Experts of a small language model: vocabulary 16384, 87.8M parameters.
Below are experts of layer 2 (counted from 0) of a mixture-of-experts language model. Rows are named router (the router's row for the expert), gate (a neuron's input weights, with its number), up (a neuron's input weights, with its number) and show model dimensions 192-239. Each number is 50 + 12 x the weight over its row's rms, rounded and kept within 0 to 99.
Before each expert's rows: a language model's description of what the expert responds to. This comes from a sample of Wikipedia text that the model never trained on.

# expert 6
It responds to: Digits in number lists and tables, and or who joining clauses, Previous in chronology tables, and party names such as Democratic Party.
router:56 52 42 45 60 36 65 51 47 46 49 35 37 55 39 41 58 30 77 48 58 32 51 62 51 56 87 40 44 41 50 52 58 53 50 47 57 65 61 47 34 53 54 25 48 61 51 58
gate0:38 45 43 34 46 48 35 40 46 50 50 32 72 66 53 64 46 51 37 35 55 45 57 41 79 58 62 55 72 43 60 51 43 44 48 65 54 57 36 48 46 39 61 45 40 43 47 48
up0:41 72 46 50 36 50 55 39 53 69 60 51 65 51 65 59 44 47 45 38 47 68 55 45 57 49 28 61 81 44 55 42 55 61 57 42 41 54 67 42 49 50 65 37 52 36 49 39
gate1:70 62 46 64 44 35 55 29 46 54 59 64 31 55 70 24 38 72 50 38 47 63 64 54 53 50 35 61 56 59 40 61 47 51 45 60 54 47 41 81 38 46 66 56 48 55 23 41
up1:54 53 69 48 53 40 37 41 39 49 60 49 55 63 48 65 45 43 75 43 42 47 32 37 34 50 49 36 67 60 50 45 62 46 46 58 66 38 51 58 44 48 40 18 62 68 40 38

# expert 12
It responds to: In, a and an before phrases, hyphens, January, and middle pieces of foreign words or numbers such as gross, iro, Cyrillic endings.
router:33 54 51 40 49 39 51 55 25 40 30 35 57 32 52 47 54 61 79 46 46 44 50 61 39 62 71 53 53 10 45 32 46 46 46 51 41 56 53 54 48 46 50 34 31 58 54 60
gate0:51 75 54 70 39 54 59 52 36 47 51 57 37 51 47 53 44 42 51 38 80 38 58 24 59 40 41 53 45 24 55 68 40 28 38 31 47 49 61 52 48 44 31 41 43 40 53 51
up0:35 41 39 32 39 48 49 34 64 50 55 39 28 27 48 41 38 56 42 72 61 54 37 45 54 50 71 61 60 44 25 59 40 62 54 53 51 47 51 17 48 43 71 41 61 34 60 31
gate1:55 62 46 42 65 50 49 36 44 31 56 59 60 69 51 59 44 73 56 53 68 55 36 46 60 44 53 51 81 62 57 52 44 51 56 43 42 57 57 53 71 43 48 36 34 65 53 38
up1:30 34 50 47 63 38 38 51 54 67 41 56 27 47 60 42 31 48 55 44 67 59 58 60 49 50 46 57 67 57 60 55 63 59 54 23 61 46 42 35 25 66 46 46 51 66 46 61

# expert 9
It responds to: Digits and pipes in sports or election tables, with "League", "professional" and "comic", plus "the" and "to" in running prose.
router:32 72 40 39 45 33 36 65 67 52 42 55 79 47 47 40 38 54 39 49 57 57 50 60 70 48 94 59 37 34 46 62 49 43 26 32 32 44 35 38 39 42 36 50 45 37 50 44
gate0:49 43 51 55 57 60 66 55 52 44 58 70 09 50 67 39 29 41 58 52 50 34 54 37 39 56 25 47 23 53 43 59 41 50 45 61 42 45 59 31 35 58 58 42 46 48 51 53
up0:31 44 48 58 41 43 46 61 55 61 35 55 63 62 59 48 60 55 62 54 56 45 46 77 56 45 47 83 37 32 35 64 57 46 42 60 58 35 43 29 36 41 40 51 29 58 42 43
gate1:50 59 62 41 59 39 34 36 65 27 48 53 42 47 58 40 47 37 52 65 57 69 44 59 63 34 53 60 72 40 41 50 47 50 51 66 59 51 41 32 55 70 35 61 52 67 59 60
up1:47 29 63 22 61 32 41 58 59 45 72 45 66 49 33 54 42 38 56 83 62 34 66 21 51 56 28 66 52 36 48 52 32 61 42 68 63 62 45 29 44 33 45 48 61 54 32 48

# expert 13
It responds to: Words opening sentences or list items, like there, As, My, and names like Chow or GraphCalc, plus with, their, used, built.
router:43 39 44 57 50 60 45 37 53 36 40 39 44 33 29 31 35 64 35 54 50 47 49 41 45 53 71 48 48 35 41 58 40 49 68 51 42 67 40 72 50 47 35 58 42 28 42 34
gate0:61 50 41 57 59 60 32 22 55 55 45 42 49 62 33 55 55 56 59 33 60 47 39 54 59 31 63 41 43 28 56 52 52 46 68 63 54 42 46 45 54 52 39 51 41 54 50 57
up0:36 56 62 37 33 44 56 81 47 51 30 53 46 52 41 41 63 55 58 35 41 51 47 41 47 57 47 45 72 47 40 53 44 55 59 25 40 46 60 50 37 43 35 34 43 56 38 65
gate1:73 46 49 69 86 56 51 30 42 41 44 46 45 38 56 44 59 56 28 43 41 69 47 45 60 52 52 60 62 58 47 39 56 38 45 46 79 36 46 60 66 46 57 71 39 70 63 38
up1:63 44 55 51 36 26 57 45 64 46 55 28 55 63 38 68 59 29 37 35 79 61 50 41 27 44 52 42 45 47 64 45 41 48 42 43 56 42 55 40 38 41 55 77 79 58 55 49

# expert 11
It responds to: Spaces, pipes and dashes in tables, scores and page ranges, "York" after New, "between", election words, and name endings like -ulf.
router:46 36 56 32 47 29 52 45 57 64 29 30 51 48 44 26 34 43 67 37 57 31 57 73 63 44 54 55 57 32 49 56 52 51 49 51 43 38 68 44 62 43 49 51 65 79 47 53
gate0:41 51 51 35 56 38 64 40 36 50 53 81 58 54 27 64 59 71 44 49 28 56 52 22 31 51 45 29 59 66 68 38 53 60 35 64 39 45 56 44 62 59 29 42 86 52 31 76
up0:52 41 30 78 56 43 37 42 65 55 63 36 63 56 54 68 26 55 43 80 45 42 39 49 31 43 53 71 61 36 38 41 42 30 63 32 49 42 39 18 60 61 46 52 39 33 58 38
gate1:51 67 46 42 50 56 36 51 63 64 56 64 60 53 40 49 62 74 36 76 50 42 32 47 51 61 44 60 48 56 57 36 54 46 30 34 48 48 51 48 52 43 35 46 45 61 51 59
up1:62 56 49 44 60 59 28 36 39 56 48 54 62 60 43 49 49 48 62 57 49 36 70 60 58 54 44 44 56 61 54 56 53 72 52 46 57 43 49 65 72 34 42 63 69 59 57 28

# expert 7
It responds to: First token of a heading or table cell (Statistics, Statuettes, Joining), digits in score tables, plus "the", "are", "born", "died" and Thai script.
router:41 35 42 51 46 63 57 47 50 66 49 43 51 36 42 41 49 29 66 27 50 50 50 62 35 28 52 34 45 46 52 34 43 39 50 44 53 46 41 57 44 37 57 40 40 39 43 73
gate0:52 53 37 54 57 46 51 57 61 59 39 47 68 55 56 51 52 63 32 33 70 73 67 57 46 58 48 56 59 68 47 46 45 54 46 38 49 49 50 31 68 45 69 58 41 66 53 46
up0:40 45 46 37 36 41 49 45 48 67 53 55 35 34 50 51 44 51 50 78 43 63 53 38 51 42 56 83 59 47 32 56 46 47 55 63 33 50 54 64 40 42 29 60 58 44 55 74
gate1:47 63 31 54 66 71 34 49 34 49 41 49 38 44 66 33 41 60 51 49 56 47 50 59 51 60 59 47 45 57 53 52 59 60 60 36 76 58 29 49 51 52 39 61 55 71 39 30
up1:38 49 31 50 64 49 46 49 40 21 38 85 45 64 53 44 51 52 52 53 57 55 43 59 28 54 55 47 37 76 59 58 58 64 30 37 35 53 25 39 46 53 82 73 58 43 31 35

# expert 10
It responds to: He, she and his, heading closers ==, degree and minute signs in coordinates, spaces before numbers in sports tables, and name endings.
router:58 38 58 34 39 53 59 47 54 53 51 39 39 68 65 24 59 37 41 44 52 50 48 40 41 25 68 46 66 54 50 44 33 45 31 49 61 47 51 64 79 28 67 41 49 29 29 24
gate0:33 52 61 50 27 54 50 38 44 31 55 47 42 70 60 43 56 51 44 47 68 51 58 38 72 40 46 64 46 54 54 46 33 49 59 41 47 47 50 56 65 69 70 57 64 33 41 55
up0:58 34 44 39 44 29 34 69 39 36 35 44 56 63 51 59 55 64 33 51 49 29 54 47 49 61 70 36 54 74 62 41 52 47 49 56 58 46 56 55 43 49 59 57 65 36 59 23
gate1:62 54 48 49 37 45 52 39 43 59 38 41 45 44 46 55 62 69 53 65 43 41 48 49 45 45 46 66 56 45 41 48 64 15 34 50 78 57 59 33 30 72 31 74 59 42 16 59
up1:63 34 63 37 43 55 56 43 53 58 59 67 63 43 53 43 53 42 57 61 64 44 23 25 41 77 60 44 39 41 44 34 47 59 36 45 50 44 55 44 39 53 51 62 62 48 51 51

# expert 3
It responds to: Determiners such as a, this, such, same, another, and "terms" in "in terms of", plus table pipes, colons and leading digits.
router:38 40 62 44 57 52 47 35 49 51 71 42 64 49 53 39 62 36 71 47 32 36 37 44 50 68 45 46 30 60 66 41 41 36 40 54 35 43 39 38 59 44 61 55 34 14 47 25
gate0:56 46 62 59 49 27 19 52 45 54 48 57 53 36 37 69 25 53 44 38 57 42 61 52 46 45 62 42 59 47 68 44 51 47 58 24 74 49 62 34 49 57 55 49 47 49 41 34
up0:63 72 56 32 43 45 58 36 44 47 47 47 31 61 60 52 41 41 56 33 68 37 57 40 48 54 57 56 52 41 39 40 71 44 53 42 61 43 49 32 57 43 48 58 53 42 47 50
gate1:56 56 32 60 71 31 45 50 56 47 42 48 52 45 26 42 39 58 49 68 64 42 46 50 59 76 37 61 34 62 58 51 53 32 38 44 27 53 22 72 40 47 49 61 32 56 66 59
up1:47 45 63 56 36 51 42 43 66 53 72 55 85 61 69 50 47 46 52 47 74 82 51 23 54 17 76 48 49 47 42 42 61 64 33 54 32 55 36 35 73 64 77 42 64 38 60 59

# expert 1
It responds to: Word-internal pieces after hyphens or inside words, like -draw, -of-sale, mollusk, luxury, plus "of", digits and commas in dates or names.
router:58 45 29 46 45 18 61 35 40 50 60 41 42 48 67 40 56 45 38 55 57 27 44 48 69 54 58 36 29 30 35 25 45 43 54 34 77 48 37 45 25 33 51 37 52 74 27 61
gate0:46 50 43 52 36 17 56 45 31 74 69 40 19 36 57 37 47 36 42 51 43 61 67 31 65 44 56 45 49 41 33 52 62 41 32 37 57 53 60 54 54 46 88 47 51 35 60 40
up0:42 72 58 34 72 22 40 48 53 57 63 55 39 67 58 33 59 44 68 42 63 68 63 42 50 49 54 74 70 42 51 63 78 38 23 44 43 52 61 45 50 58 49 55 38 55 66 46
gate1:43 58 37 54 55 47 46 62 68 67 38 40 43 40 40 32 58 51 48 39 46 69 48 26 49 61 42 55 42 52 38 62 56 48 68 58 60 42 31 65 46 57 64 47 47 49 48 38
up1:51 62 39 44 60 47 64 45 39 52 40 46 25 25 44 61 52 54 63 47 35 48 64 49 44 50 47 79 36 45 22 39 41 41 43 27 24 35 42 41 51 70 44 58 45 53 63 49

# expert 15
It responds to: Past-tense career verbs in biographies (served, played, led, took), suffixes like -etting, -odies, -ities, and William or Thomas.
router:55 52 66 39 35 33 27 43 44 45 36 30 51 59 58 23 50 34 40 52 46 51 52 58 54 62 51 64 59 58 54 67 53 45 41 29 43 56 43 50 41 40 48 50 41 66 54 56
gate0:24 72 43 60 51 50 71 58 43 40 37 52 57 39 45 39 40 51 54 49 52 45 36 66 61 36 37 59 68 36 46 57 64 59 59 35 60 34 47 34 46 50 50 61 44 34 53 38
up0:60 39 29 45 56 46 62 59 47 39 39 46 24 66 47 46 40 59 45 49 57 64 57 59 58 57 49 60 62 72 39 43 54 45 39 42 52 52 58 57 56 47 42 39 52 54 61 60
gate1:39 32 76 71 47 38 19 32 49 52 47 47 32 54 65 59 45 57 68 50 67 51 58 55 63 36 58 50 45 64 53 57 61 58 38 36 55 49 51 39 55 58 37 50 48 21 30 51
up1:65 45 38 60 37 51 48 35 63 53 46 43 57 56 52 59 51 64 51 41 48 78 60 41 65 53 44 72 55 62 69 66 39 67 26 51 55 48 54 30 47 65 43 33 38 39 50 38

# expert 0
It responds to: Digits like 0 and 1 inside numbers, table pipe separators, and mid-word pieces of names and technical words such as field, ando, rack.
router:35 46 48 50 56 46 41 49 66 50 44 38 48 47 49 43 57 60 57 45 54 73 41 47 53 50 79 49 63 53 45 59 54 42 46 56 45 58 37 66 29 37 52 49 26 43 50 67
gate0:56 66 61 76 39 44 48 30 39 47 56 58 55 62 31 67 53 43 56 34 57 49 59 46 56 50 35 64 43 43 36 63 57 57 65 45 62 47 57 58 45 44 53 58 44 43 67 44
up0:33 42 54 52 36 34 27 39 60 53 57 52 54 47 66 32 70 45 49 54 31 30 49 49 54 35 51 51 52 67 38 49 55 31 44 65 51 35 67 60 46 63 43 62 73 39 62 61
gate1:51 50 50 43 35 66 34 47 62 56 51 36 37 37 47 40 43 64 51 59 60 60 62 52 52 42 36 51 55 41 68 62 65 62 26 67 56 49 45 54 66 50 41 39 65 50 32 55
up1:33 48 36 59 52 35 43 45 51 57 56 41 51 63 47 50 61 73 64 43 46 49 49 37 50 41 41 32 36 54 61 36 75 35 56 53 49 56 50 52 40 44 48 48 21 37 80 65

# expert 8
It responds to: Digits in statistics, the words to and by, and first pieces of foreign names such as Sav in Savannah, Savonuzzi, Savińao.
router:53 50 34 45 46 58 42 49 45 51 27 67 67 46 50 40 37 39 53 48 37 39 55 48 62 54 71 43 52 49 44 64 53 52 31 48 55 63 36 57 49 35 49 34 56 49 46 37
gate0:67 40 56 55 60 50 50 40 66 42 45 57 64 53 56 72 49 34 57 66 48 46 43 43 57 47 70 79 45 47 35 64 53 68 57 53 24 35 69 41 72 42 43 56 43 45 39 73
up0:64 51 48 51 73 37 69 49 38 56 55 29 74 34 48 60 44 37 42 41 57 52 33 40 32 51 47 48 55 40 56 65 59 54 67 48 62 26 32 56 51 44 74 57 41 50 54 52
gate1:56 65 62 40 48 65 46 37 44 54 71 45 55 50 54 68 46 57 54 60 40 55 49 64 65 45 45 48 66 61 73 39 55 47 48 57 53 54 45 38 59 38 51 33 55 36 74 45
up1:51 60 61 58 51 47 35 42 43 57 44 49 78 60 62 55 62 79 60 35 35 64 58 62 70 51 50 58 53 63 48 34 67 65 73 44 54 44 53 45 25 46 49 35 39 36 60 43